config = dict(
    rope_fraction=0.75,
    init='normal',
    init_std_up=0.0325,
    lr=0.00143,
    beta1=0.95,
    weight_decay=0.06,
    schedule='wsd',
    final_lr_fraction=0.0,
)
Below are experts of layer 6 (counted from 0) of a mixture-of-experts language model. Rows are named router (the router's row for the expert), gate (a neuron's input weights, with its number), up (a neuron's input weights, with its number) and show model dimensions 0-159. Each number is 128 + 32 x the weight over its row's rms, rounded and kept within 0 to 255. Numbers have three digits each.
Before each expert's rows: "comes after" lists some tokens at least twice as common just before its tokens as in all text; "mostly gets" lists some tokens that are sent to it at least half of the time. This comes from a sample of Wikipedia text that the model never trained on. Tokens count by the router's weight.

# expert 14
comes after: ".", " | ", "°", "′", ",", ":"
mostly gets: "0", "00", "4", "01", " Ak", "9"
router:069123135183107172095131171140025147134113162090148156054143097162121108105093105107119184105146153123128141158127128123126084151106134143113134170091112104094125110100119153223148123186119111174091164182155130155118117101148123144128126155120104098163155110139209116086110144129159140154081155129126076147191117137086104119174159161156144129164133120092170118135131157103147192151107145129151133093095131127119126101139182114098172153104197135127150178092100175176067118052154130
gate0:114166106078145104095130176130101159103158089141135146106099132161192186124135110085165116147124116091138105127118153188073135162159112149115099165100097141105158115057118153123069136136125136122148112101130074142112122137161129148098117145108155140147076141143099138100124130108138129170091112125149134123142138147123068169197116168178106041100191106073152127052089129134140138127093082099104141096040148176086116174132130074152140182128170148182090199142110096137130149156158157
up0:118120128170144167155106143120112104093102169172119123109074127177051099102161142124093133145126131170085163117161145084168173134104168187101164161143138114149093108191138086134158196116163161060136160137152163129125162139130152181158098109116136139140153127098187105110133157181119134099085171143101119140170192082225134125105103143087118119142102221052149074076073132190154121126141166145119107129117078108076145159136067098156054135126103098087157104079080202141143123149120119
gate1:130151134117163150105171151098074150115145068128152139063073115136122161091180150131126159121072160092105105211182103158141074143083099163108143191110100143104165156199152135107149141159079117107104124132135094113107136103129146132149120108198105096146136045117132105130120142112096086119122124125094144119093168077134151148109197163132119109147137117148081198121098090144108123075070124086140093169108146081175169089170139134131077133123133078063064109064099127214126176125157090
up1:084154146136163123175140114131098153199136084148142134108101106117115182106186150125089159070098127096122113125121132144084071161174148108137146197206127203135119094141152108127148138159109141143182138100178143065124156073109128117125139098210150099146140072093137109166142135094129100081114103078100112135116136117103152142129191121057146147146106113148134123139141146127112081123144159105090108162143133083170143076158107182123107108098156131093099106123074061191108153092146147
gate2:137092123091115109144123157112128193131151161132084103045156095180113106153093170116104160134098147146094155041102145124135181165165170068054175156160149110134069052177103129102167157166095120109075113144157122107162087134100104142120145159136127092182160098125158106129179157147101140121134178138076059110102125117082113119125136151093159173158131156101115075085168093100123100132110079166131077072145103076143162098138121113155191078093084112148167131101059111147119167147115147
up2:208041140067101130153110136101149134108086118113155143140155088077167166162100117120140118131135143177129110112081116101133119163144137104106169049131120100100092110136140171134145089157111115151161102101089170145169156120147206175137130103101149142124147179103067141084107106136142117115138126153110071107184129175169163084121082095169120127025138108124125076089140129135168137146171135119136170129117140149136132143128072155118194104113147157176125105120107194120132154178142120
gate3:174097132132077149141102142139119106137131140091164123108182117087148108189129127098106136117218127130112205132136086130132134122115151084130135115144114165074089137109162133112088128103063055158147110155167128118090095115052156102079191138120129141153131123141109100158143165143103113124137162110105103087195121157171102180153156202159116144132162119060089070080124146144140095170142116152085110134089159105126079105154135059118145119128041166126151073128171121101151120099136131
up3:109148174117130126068139178124094155119053131124140173131086112103153065124142089199149123173098097087158157177156126092129129085089080135076149116193159132139150066113140141159137098111097151125116097182148114132119141159198112120211101115171144113138205171117142155106156111143121137093101125149130134075046189166139176085124130082095082160120078100146131139143134071092172117131176147158142165149115133113186081162119204163185110111089152135169159171082172108108153199132089120
gate4:065095150147129140174128124125105139098124155151120148102085129073179112157151078117123116145087090141088105103134205085160140122137143130099167077078104109136146115128103168116146150174115074107155188132064196130113158128068127072131167106164145127109123107121155103122129173147142123098089138107110076191121142116134124112086118086148099053091095091117132166102125154099081176129124114218126134130169084095106170104218153082135173147154109178135158098117102081154102166127101175
up4:151078082113126151170194183143079124097114087110102128086121102156115147154127055134081138148095098121116058122076145127124125073151126149158148104120151131097126151107097136100212104147109078142205168124128199109134094135062164122175087110151137156102125091150052078161200123124111142133077172102077078210157137171125108133108124170173104144072125099115154147105125151094098142123131107124132153109192155113159140127167162072145135138115104147186110149115148115123123181108127176
gate5:135136137134151119134187141167132095123095155167108114147137117162090179098066125104166158154176138107119137126194184077168124150154074177156122141076121135138116111137175181088177147084165129150110194163181137136044109127155072146101159133187157110172139156099060103093113097112137096117125151102134110131161148113089126140194087111137135084145074169106090162108151120114113144107079147136133112134083116148125077116188180143133166098166129188145131159168119150108105125096113169
up5:109126094079128135173142135103136115098130111127128144113100108157126096139157125091050098112129081160170120138104092169117127194115133062122136102192191160151106123072131058112119048116076150062175020140127083096154114121132195127150112149192115087095171122152164138137108120178152140153169122166144116113165137098120100128079154153096086172103134106113133102178118124059098108117138117120148187107120122110141123088103120159133123107127105037092119098113127143205155139145153140
gate6:086128148146133155131168170139125103084115142101113157107121161095103117097142074177115085140108084103124100102137196137107148166117094076116144119066083129144056150174132172119179147095128177060127143181153104114131191100083188089149122089111117113140184104144151114102170151146172136061154155123148159140194172050125128068151138046103134181110141129113139090151196151136080169133163093100068174114151067113145088119138181131099142163163061120125166131150124131160100196053149094
up6:108199149153160139136152137149148126110136107095154080152118153159125052162107104172103139080132104117154122112109149113116118130130187130162109141141099165111165111137125186097183105137155091087099161184141109108155168086156107118166074131109129099134215186153133126142101149151143139116121130107104090156173147124154143069176097140115117151116075107090141111139141172155103117095105118122066130074153070100171129069124197102116116125195073171131084167168140145132154186067176103
gate7:156115152089125176138127136181173167164155119128111169154099119154123081128142112138080171105132118115132078145133155123152078105119085116184194130094135179144123132183095133118142156162158098167086115093136132182108122141173185120098203126145080141122090142128174129150122117121175110112128108197131135108104072096098138217139133137118114169087138118140132123167207166150176097146102119119115123150129077087104094106125214165141141096093211124174094153123137161115102096131095093
up7:145117115098176156086095102098114115160141032100152102150135206127094147117133120193138178118154143095141058120123099100167130160092122092111138163156109064099160161115117179160141135135113109152091120105159156191133133145165087156140141153169075110233170130155138106110148117158162105144123094143092175111059073102110073150139170159122134112103153124139127124162153134180167073133141135050133176115151151140156109153111163086155151127143131099098110111077102178119199119152083129
gate8:150075131150142172066162120163114134113144187117074145196069161107092102201096123085136145157144152131159108150120107081137141128143096110184183089128146109148078160131142100144142119132150109046099121146109102124110146143147141145125134130173152078134141116084154104107167118137131120131060212130089092127071132188112100096161184101074120170191046175143122232105184091095151136150116165140134149145153127113148137109087154130068159117118147185131082104107043100075115140169114134
up8:102059168162159118127177143199164120112123090133143164100108120084078140189121107175116148147157117104120166122107055089135190159126080137159129083119097149096115114092138136164162085120128171123169078161075176160101085195126199109132109178161107144092154111159158092142165122157135154135107133184116167133142096087147072183149146071074112106112132127142232221118187085104163084119119210123080138133145157101100172107116141121168133129091164114100076180152102162122176116094116107
gate9:114097163111095157019105105129096112093134157121128182087131114139189145137097169135094100145142163118081135108132079137123117117190079114157057129098174092114150057077104101074195142143116040155127116147160124096112154207071090124073088155155133162137111147103141173097101086149139156171181163152141138086128159126108074191132096082128103130132092132076136182139089199152129153112116115188104096137160144067104101120118179121093115150119176126063111140103166143159138151168100109
up9:113178077142101062114094102159140217111124146252157117132103165179094164128118116129146170112127091128139167102103125138073117127125172067086069113099121154124153121103071144075160167155123150180154149128107127128104099118145113122129141143122164093143119142119182103101101119128119158089142149068156127146128132136110134203132165131127171156125165094098163195140154164106201124151133131084100149100090116090138133123139106137123174139153185102155131129080162197141136172129093195
gate10:099126089045149186104110100159104172145029162103118072168120108206128164129129171157124110155096182133077105139092089183146138130105108121111113098112128087077143140155129193128148123135119190167098139108118147127142161120104110159139059108139122109144126149159132135087087128070112107087100095112150149144126141161154097130146121148147076109139114141140120152087120180080117115068138093116115094134191103126114092129139172100191134136111072125176120135102100164150150165171086168
up10:092147197134100128116200090109136134111128080131121149106114135133132171163119200105103169117141126154150083165135205062127097137171161098133127117158087139065091081139124100150113129116134138169093114178159159101070089109166155182108108075137127092169140139117161087124151155136117086111186121140128147146109142166176125132068116100140180176099184108108130162136129099116032134149195169163134071090134136158130100195107128170121093118073120119120108099123143131091127103094108079
gate11:155134171113101207200163175150136110066081141173132119148081102105110130137087101079160178194089173165151129125134136160171168146121205139081152145128157135150160116084130139107153097182103156160128089149150124077099161114126092113100113073122152087102136157124188114150189116186142139121087107114155174082119135107083068088108142159162115114073098128121114102160109112125145116091111147138153180102092147059180114130155108095141128108116167151086116101150177156120146127141125145
up11:123085092129212114054143135114117086182121131179115131169157165187195160083153103167139105128193107087101144122135060155071098127111077130200131131136129136056123153143154103113130165130165098094108175139161116128142101137095148106169164118152109119141132129099159142115035122137083143093151110108137107154107142080189124147152094080160141140139133110135147128104164138118085116160134143124109173181210096182113145160123124152152084153173103131178200125109078101145122176160115096
gate12:180132093118103113088105156100126116123155101107164142166153120144176094132155148092142101118150158169168162079142117115104132122106046155100118129165069139071205112176053185128188122137084145114132117087076109187106105074124123155112113101090176103138176162162211124097119113160106074111090125154116156106109093160096087175117147101156189127093162118114147082177100122124113187153017160099149166120078169162141140178153117159141115111105082145146157073135186143198131117118107171
up12:142101186181096092142155099165124166081119158155138082193131148151137117035135051122174192211122119115159092124072146120110120077079139098141164114104150127084109143128101130116083140116156112106134168093139111105101141107152108151109092118168138117068107097118069136146178126072171130123132120151171051043113180133177106117128156109089145159201094131092104122119067098126120152097194140128094129152159109143099135144116174136089118172148163146159116098120109151051126130134109147

# expert 3
comes after: " |", ")", ".", " |  |", "==", " |  |  |"
mostly gets: "\n\n", "\n", "| ", "\".", "ing.", "ers."
router:132159097120144177099127108126057097155124182207152129121110158048057116169148128180123123151108124076100107054080111137167164105145134109149133148074147141185143165100122159102120130152142134088180150145143062100105094128110080057154152128133129087148141101123092136190146117131134142093162180173160129119191099149153149107147093140136115183119133124140098023117141091104104112156182160133110095169164128158144101127091094099094110088162137116086080072137147129056124166116139114
gate0:139103141135145112097118157142073156148186156013099121108194117123108128119177148125144159100075134114140117080089151103146108123110086127103161141104054117126136102137142115067112158134094183097150104214075140154156096109105195098127147083146106146162146143123141120153127173143107117093151138067084080074147144168126086112147097100138189171168112151027086119121165131113156127168104143160121086095177160090115097110114148069163158139030154104106159167098175174118109142153158104
up0:104113112104184116110158162155130158171165169057107140125152153188077135126166137094151155123133136096140177073101147092150107113163084092096114140111081125099199119162132129122180100143116164143162164191119130125134119057150136114081103120155157107144137100154189119160133152159154119113170149046102125091108158142103118103149082151149207143177143142083101139142171113150146091145101108106116103104179182098114130075123147078149116162098149104090156141101195151117099081139162115
gate1:111124133127111113106112112111125135151104117092100114087109150122142102132167123150170120097157122120156118120114140127130171177045148115121137160164136147149127177155141118147125128075128138155063138123105120142100165131091174107142168103130120052142094180151170101121119113135116127104057171105162208145077140099148112134094156199089093110093083147100125120121125173129148099099094136158135115153179121163096209068121148121078121153088237114113109174119151041126061129143058133
up1:120097068096157108142088122100073170181127153054091178127071166141128121133196149171149112117125139111087099118141114155126122159128127136186204153074114147106110157115165097168106094102117095116147130141077069130120124111125161097119166129127070097086120136143121102113121135117086132063114096195102140144061096126164171145166158113101121130115052163109138085126095166119166119152129155100148091182130106172136169017088125113123161124180144126097100073122180097124071156162118090
gate2:130119153123102113139131114185096155092117113097112170128120141150126080133058104069142116119104154139078094094144100121118114098110135116164160145167138117125159124108167154146135106135146135119152153085096084087144150102148122159195145144125205191156172107124112069119106107170140133156160205098158119152132177116138133111146158120103105125156102151122192130163108128135140130121067130240122128136140120123146146137086088142064160136120185118128067132175132189093118132107158183
up2:102160105164100207085134132130192115165119149088103157131078135125123133134106089164121141089096125132115117134164155183115173193105128109116151163100164097119161090100129096175109147150147132123089085157154134129133126125137144140062174152190144096114182088115140113127092099108193102161164121125118124128099099106152110142068141123185118116116164116132152172150071000169088108173177150134098155145094125069119205145102085056128118146144132106125124118153131081156111135170170117
gate3:154150140184103111136190194158144113135167123152099121161187186089082157084177105148053175083110099126204153126164139124082136106182134116107148127086122166089151178135133086087160173171060157129119080148130136185172086096069130104204165114142087127149129101144134122131131200142146126062147077109137094083167175145132111159143091122149125145112141115125143135176092131157098123042134150151142132112111166097108112098092159142132140118151076125132159091101181146176107112134145126
up3:106080142080126164128088062151104150078107129136133120086072095125172153151079122114163109182198143118032091154093102129227126127058113144146113120166132087128096126107094174150089067115183090121151137088146132104090157157194153156090058160161177112096111123072125107115153083108083157165148170141122167171123092098135190126105173128137110135123106133114122141083163107128167174214125130104128152143120122155136153149166084128135143134092162133154092181146094129135120146121148127
gate4:075184117107140150093173097132127133091124129148122110104146135170094084110082149185109139124141122110078154084110116097135155088155120085105061078074143118143129162119133148128073136134067125078123097101098082141115156149076112107132148149118117094178143089175095099189080111149134135114081104102168172188172105105104163054187132106096139172117083092194144121090075095178134082168142121141069139117133099157136136127055135079096131113158129162093223129131124183063111141124175134
up4:143105147130110063178061153177130086105128116058100158145130067111214184101161081053127117159130143141127119187121140128100082165130146205158207169138103145043163101100132062154126137147158131185148145139143160106159054126154128153116112114136145136121085201128130164064191135075133149157144144132096110095074154094106114190087123120139084104128156188057123133167207178074160150108137136136186149134171174128116106122143131150153138167090132117138100163105111119184118109125126080
gate5:125112087128126131148168116149152128106172131173093193140082097132161107114134068062170105087143035138154190157120112158149109133104139112147145110125170130169141145122139161199139136157119130217123103224140140145151147154144132129149102129134095109158111188119141164145140107150099079119169158069179118101138126121139126121124119180106077110099070150173090133073139117160128160153109133178122180102145150133098193108133107176084146140142110050102100073133122156163051119115113114
up5:103091143109098162189183127114131103101150124128162148120107139143123080110123068127151154082165088111120129111088099133145105133168151124150149125143156094189126114151085142124159150081151139142182115202132140135148163165152152097147106098150148155200087168131149175197089105084118118146155131061124104074109132192084101116173118141094153132089102165142133104090109145146118127162136129105109195164132132183163137108098081111141145159122100063092178070117127133165110147099110066
gate6:111154120135149068128127137148091135205129119123158150136141176066098130110150098174093068118157141156121081136180141150093125061119133130141107109098131174061135090144102161092102112131111147124133133201088133115158070067141105124118211124196136128117182123118097119112107181107110137188173118110120170115112147120117174114138128106097152160068082064165110148115100133077111161172206105106104151137167094082126141157085123186129110130152118147169155127100181119137084174166080108
up6:151127105171058161097152130113155136094110075130100095109126099155140135114101105112088160141072110079181190109107108108135132173149168108116122133083149072147082105099153114125165147140141063131114123095174148155148140156126094155150120129101140096163099123087141131131179092172071132110086111151049087149163105165158112164133147182184098112121074188096178104185172145175145120107071141134170120119173189188149144142146117071092191107128084097120107121110098117091138140137146163
gate7:096136193113138181108192132082160098096101170137182133133112156112124122080119132099165146138099181125154103072133135101133104166130123063124107116149106112166156146159071128090142140080145131167170109121127184110108129150145122110092169160147159118106169111163128085106086104144200184098192175122166156120147163185123096148160109091148144157157129122143107146125066194100134149201077155087155109124113100120114109143121121054084039120100103153136081116094139118108149106099127140
up7:195130118078158082158109119088117044144098165114138103155078092146118137111097065150147110175152153078127119120130106154141105169121157075154142141187207112158081166101101129137090190108119098113092118157114173101140173141141108132145120161083102079133104145131166124119156140175084092193174118139117130142079136137142144119173138075158099079130079182091059161075134093132096089098079058096079113140117185155086114142153122105114085148121134130125093145084116136119149118097175134
gate8:107091173103118158123111117188095159115181077157160162107091126142088121139172140147098168105125114121150114108127176147070139111162136105113088144138140174160123157173127137108124114105112141153153106144125113138063119127122115090078100084131167109160097044084119131111133157205143169087140136090181110159100201165140073122137156110126114157124130144143112104096110140074123185083063191088122111139164161196145097150135132071119075137099118088043095065060160135082110119147166157
up8:059199094171146048186090122116140116157176106150135144144102161111103144132101163135102161099149118114108101112104153186078163157147080093144118112106086128143128164144140168092141177142093126132093070128137112106171047109109093129119113105126143121089077099115138104090107078123152142131131111161131132192093118118126154102141106040175227176098106134092209158065208114104134125108119100126168139135097086168133116138117146127093143130114115186107180161151115121122123149157180156
gate9:124076126099117105136140116091114147121120085117129117132128126158130178121096099125121174106130126182114123168100127112142153163094150093135108033105091116039064114176143092104149119165104134116136137150095098111146123183100089176191153142094098119119199136154115091105173129155128069111171081098111158100157106175065161123118077115137133170193170161103130152133128073191104070133113153094121139110171133164119114130118144172080079105169158076179133106129087122091130066210130153
up9:123169104150133174101128154147132105156152166147116121113140100114133100128137105112175100153108138083122152058181114149104105101197109152116159197145148117188160125103130170145109179105162120134108109117141128153122150073162171098093106126178154136128068114089162153159073126080117176144109171148118058156091151099187075124151176139093140067074107116166125115117142163104144137133158071142142160124076121087091126127128103100183138132096108165089135136160175146125115203054113075
gate10:116167140119079129109091109154115114089107131169113120111122040130130179163120147150185101143128120119136132175119072099111115082124160173074096145109100107131177142063146166132137101109127112125120114076106189149125255148097165116139125106118073118079124129137125106072132151113131108175175174093171125177153163147123108103139132086119092110117139118097113114144116115108168129138153137118146141106124055118125070168133105061137111097140138124115112124098116149078153210074104126
up10:184104146165175110164104101150085154152125083108137106140181180134137132143126139132111128119142111135116107154122164108161141123095102122179102091149124104171084094164081161163157142131131095114105121123122105102135076077121076176078110104156134096191156101129145122123155121161109124098098164148179091090169164166107108168087177131097107157170148175137109149091126093113171219164089140099128104095104132148129179167198152141114130117111087107084139150182141193159144074112174126
gate11:158120192108209114174147088126134135137083095134195151205199160062106091176111095131099061169111163173143145134088108101140174130120127093090179110147150127196122115127103176201124160117131084101109112145115131116099108118133165149065132168054161146112192134156151103127107110120116093169154146103129093116139082117129115126174170098103112094162166130177173127072181189199117143201154134079080121125102144093124103178088121143128138118175107134070092115116101125119149121133155176
up11:093162162081148109075137091067167116191151179079122163170158109099070073160106149179112090176113093139134130116111130058139119119160155138118150152094168158160172166118146135179075126141120097099148071147149103076169065117079097082083056111192109158145107140121132124136146076156128135149173120195128144092143108146105133097128136109152088162163093121108117175154179129131116189139138125110102076173156075111136149114167151121133111107130107143091119178123087085103112083045116177
gate12:115175110103152110071162119102144105180076164111102148100079157123142091135128074135137076140177155091137163133156109171114151151133138168076155099144143136122075104122138153098062137172138145118083075153170107167133121181122090169161144123139109118072112094151110093109127154133105143109121077097124122066128094122130176089168081147103137088020174165087141125117099197151120070098212073055133103097092096105124182166085114074119156142115121085096124111103148128152157138073126131
up12:151116126116103163150132112131101131076172129151122100126115115138104171137149187103095162135088090144094113101130202140142123102126110121162138144116096112128150152141138102140196087133140074130170175103122165148114145077130139086091092124137115140114117136094132179089127133146120094177143173146173134197119119134116134166097196150163134215230097128146105182177205139124099108137108174194120205145123152147101107114144098198148134084143097164130133138102159117135131115146136143

# expert 13
comes after: "\n", "\n\n", "| ", "|", "022", "019"
mostly gets: "The", "- ", "- M", "  -", "- The", "- C"
router:175022191124091126044160107151119093103130137150118160124114172148150149117162132094159141128150176111229162142156152057101113110115094147124153118173071155201115092153047123107131078094131139120152087103111156110093123106159115179168116122168095131112131127119126177094165185118186076067116200137169178107103209154154110157142214050141107141167128140108144123129133091062160159128083056136112096075103145093118149064142120148145152148130158125095092174121156063148188083148131096
gate0:156101189129081122160175078146125131121113126191121112103138160096129125153107173155150168155109165141148112153088080155124155116105150161138121170150107141153102148105165137093072131105170066134107075128131083149152113105132145100081129117083102165071138133126086098127102124095109119159140106166108152117085141093096128184116091134127160133102140127137113098181060141156120143093090142102083040113169179124121188083140066115088142144190128156092067206098173127134124104103162110
up0:145132152117120119159082089144162165151130071119119186164143156052113125167127173087137110140089140193164104119066062179149128160117188132144120178105082138156129132088135170104124094128184117117175129145129132151101114144150146074184094172108103156071147135129065113184115098117168086136134110198157157127157115091108072150156150123134115170166151110131127110156125133117129092107135119138118044169107110097108200110135068104121122144201073206123135141093137181067146125195124137
gate1:134116163096096162122162098189124052120100100063120076143101119140116063152125115153107123103182123110160167107190116167108157150152132138136148090102154107104153128136100118141114074095116175173101134130044153111103097169113086106102147167121106127141202116096112132145139101164117087117127155128106133136109132148131159118131085138106146112165108135146122070113136130144108089172159126160172097161098210107142123120146104164088090110160129207207140153091168149167146178123156113
up1:089130168081131139112206103149063067090159110116110107132090137110133131160160138140204124167199135156149135168121144142092147181117138152129108172058115120114149165174140089107159118148123128143132133144117179155108079145134161071140115165071123157107140162137115160152153103125102090134183162130123130079119108087171105151149125140096142145185164141195093115139116152141076074150154144115182141151110204164137103134185131183150170205132161140152150176145125164161122116135182109
gate2:152146106170161123178137082158143113148114136147186101167124059103097156130153129111120145118127211133160145087084180194167109115155152141111068074166119150125117114142153152178084149114087202098144115155093185150143110114093101077101167082113061029111055175164138167138146163097153123155144054155146135109157176140116142176127133157102056115100111170152103143116111141095134138148149094166137142076136121148095122133151175197114151162117122108094118092133137163120163091115095116
up2:094072131112094115117194138145122144099151120112047086150116126174170112126075067124186094138180062122140130212154083132102210134145195107083146175133088081118148152137125168075168171147098114121108096103142086073126158067188141156114117149133139139149191097110173106035119083110151176113110177139133178085130179156124136104134117125112099108109147125116141103107087103156142110088126195156110078140119094115116128141115107072156078148121139185127171173115170108136099118117117107
gate3:115114075088138123119125140151114125112139122093113138093135081163182120117109148125070032139163148142091119129103129177112121104122154116116084168103086075128048101149131068125101130106147184091113134094112114131121066140131151199122115101117174118083120128079120175130084134172116190090104125115142067166156142104125122139166155148132173109089132143082099108120102059166163173102103135167079170113106158142142181123143087070094138131122104109079083123210134064094122147107091137
up3:091058155144112138154100070119144124126149143131063145157169127127137146144155118175073083178064193135118181099125123161112152236166176150056102153094105081174097137093120105137136122129127127122108092124130126166076195157115111148086081144119094180058121162081117153128117154141096166115124144148066135140137106074123113169129077138113149099111133141124127094053108078167178184148151101148091079116098123171104149137112095110139135144123125161092099108126133123117147077134140139
gate4:099174145110108144120102154134118092139106131141080153087150086136125128208110137104077086144164149133106169126049118096075134104141155149113085107175059165130085162086157110053111077079111143077136087125071126112129129181122139133076157154121138139105084128144046072160157126153104100145172098113113114146136149138124151115092147097128122202113118142120153151169063130124096153174164114097152157143145120123099103108115139142162074159126076087147194173175081106142144094130165142
up4:155139155165161146080114156121145114147165105120098156082130112180105139101241129132136094143093133154187159134086112132095157049154125119121116104131151105184129125134127170061130095143115186100131108108126151146146130142091147094047187126103156120119114054153122135151204104115182142066144139173138101125073136165134114151105130121145127173137125162157118130133138080157078110197136100114141091137127132140156147136146119152118091159117077104121107094113123090067128060098158159
gate5:118082110176104140149187166205092077183191110113114126107108163173133157127165147121130149153152153157125129135140055114102096124139117200117157133097145152157143131131164165200184149114192134095169127153133121104180107138212167141120110097164132195141090135111136093110111102140182114137155106142171176144138161124163164064227159112127161080137166132126117125098101146078154118092174187160131167131112122158105065095122158099069097109177132132140126102146172139097147163132076127
up5:117105167141163153093112115121151130073133141077146110130116150159135179120119136164188114089104106150094041132207106129172153191123093088080088108126153097080201125090146138077100142092119183100093067163152146097127138142132089141140144182157086154108163146087072125140165107079131162141113159149175090160149127134089097177135068153118159123128165137134099141118149147102074119109140119105104120142168126162138098146135085139120153080095132177104114111178149115205163127122157118
gate6:097116179084151130214168139115172161128149116136110135092144113121137102049113154139089155158169099084122118154120148124069135114150153122164139144165078107156117102122070148117166099109134118189156067096112095104087072120144123131096159112169191164150190118095108140154159159151138138099134163163150187062125122196125112114096091117138145156140126161113182106152146181095131183143119147156102148207161169156149084070151115133108172110135120153175109152108192142119117150128158183
up6:181079155108126120121109167111128136154116140115067088086128047145168145091108149103071123119144151159129118119111096129143139129188136093166096136072090176109142205150188139150083160098146077129174099129087096105086123135115085125132135114181122173167115126165114135184115210127141151096196149122106204137125090103117207069102122110140144125134141116145110095133086130137133145040101123101108167182120148164131107129164144175079138129136097209110139190153130079144134111101118104
gate7:169107124103186120162141136195100086156177117149083123168080105148077087175184085108161164175156196121125093130107152125115145088082135134100084091122146133112159190128116111103144110121091115103148183106079117170065178115134156179162046105141127133144118123177128189154124153150139161161083144142141114169094169121155132107163158072170127151123135148132152174158134125152065198092096191127115187144114129123121138134068200102121166123151181157119075127081145143134066137115102148
up7:174107120096125161150138127132162078123126141155094093169058139151128106093113130134159112134163208100142126163155196135164161074161106128118123135156223126121160140123056086136116135146123106192137175103134181077098129135172118188145158142162092154121141147192105102134114157130104164116094109186069111131054080175090116094128117058101150137163169125089146076129183110126125138113153108195110121075166127145137125119126129168093149095102149130161108132059196191135140154146151093
gate8:067094104143135155099139166155189088131134133099085178092092140074149174088145138160087099071095118124192171145135099123084123107169066116102100190080055138148181095174121158148125139116117160150130050132087110068163176127111159121083108102141125113132157159106178130132094091181155129163107133147155144148093164080102096141190135166110123135102104171118100114131121175098143118112151173122091098121107102136089149127173138130160129155142132147099160131111183147100121106152094110
up8:064129132160134174156111149156126109124135161111065170135122125121083165129164113145082112061028103127130155151170119182075112120142080117149141170120058138123192143185130195124101168074143148132133092140146112105130168123104133145124100081134107127150143135143169141124072133184158112198118151146128138137114128103095108152140124174134096130103123158141082130124138164105129138128177191115041088120131130164095125114193162087170101167194121126090169149121160190144131098141094090
gate9:120158107110087133166120135110108182141180099158133092110139183112092155144127159089126125131143083101170120090112152133122156109168128121144132139112166087146140083104079166094100046149141125150158172144144054110153086202180139129140173143140139134170139120156048145105130167142138092111080148072138112159156092084110128160122190135136127093152144135131165170181123169142150104129119116066114096123164160132129082100108149135077172075113131148078124122154133236148127190079142088
up9:152102126100155134101116089154134091125109104106164202170131100147132121088121099111141099156144143128102164166128087134106111129120157115095141137148112160132103157114121112127183128120115167121140089111191199109071071103148092107136154198143115126102143118085130069112085077158093149096134141154115120094128185083075084134162075169136135190163115096110121079089075069145132129110099161161152142128069176159118128118159081167148104145179143106197102157124121075102194097129105158
gate10:176151137104122187150146070132198172136120159248131140172135132144187110141113157180114103142144097137129099113139114086106158156113162116122125119149102112123100172140119060098138126138188190062115178145092131122146149128126135120146144155082206116171142094134112142146114209142111106140150099097144108088100189113202141141148085170159125134096087138178159068110159137113135119132158157108090069078127152203056150092132102155128152056147215149189105140140104170120106121120085132
up10:111108144130137058126101178084137116132140124065168066118096143133103149145154085098178167095143141113093135158120124144172121108125085111179127127109164131122156125130115119097112169120102102212166093074107078176148123123143139122153136120147058142066136199170137180112160085106090110121131122128092118157149101096042115156144170130152114140155192142076106102137129106162130108149161130129139095186180080107183090161141084101165145173148068136039160060120191120134157161119156069
gate11:141105092112171104127113140088151133105137108166147188154137126106122105073149102102153158153157177124224105155151128150141120127160184097145183082044124122137118139125096113073177093139122098124124082130098119140090146144103086151113086166145138172164111151059116109114174094120165122220155100126114135087142139067154134160132207140101090148099117119121203096167167121144162193124100136147104151131107097083090118173072105119168132144158106133000116090151126094117137111079052186
up11:165084125105126127095116157098111161112130126142174131222115137084147193174128106125170128120145090125181129144146146112118119159120157067081121167080128107113148115142101126072185143129075092130105113108119188149137160146122116144080124154157052113218113125159115121133148075123120143152127120089111132086149176082109123139178172143141088128045103203097155094140163105129186115110136138101102119108094112095103156152115084142183180120161070146080105082146147126212164136085118127
gate12:120151200105131120056061144084087159144070138164170136112160083098148144063160177154213091094145148102168169123167166091163146093141136144146146115110134087204075099111133159147137097161114147133098064110122089140127108142203091121114135079180112125173149163146137136122158122176111111136170144160157151143146110157148107120092154127196157128122089181107049113136158186129042099103109141105105127129104143104066127129123125142111111177150161106119095140117147150147154176130161118
up12:138133188168129125111065122106121180091118165145176136086145113111141148057200163161161090097134167123131121138124225123152129058115083107120126138137163110182117077108127100153139100117140144146170114143078162167135150136182102111090113097101170150200188140131111158118134151188098136139169174197163124179137087189099134185082105142155170059130082174115101167155112143087092145049078099092129112140114122091110096121096148129133097110156144128121072153126134189156153169107164154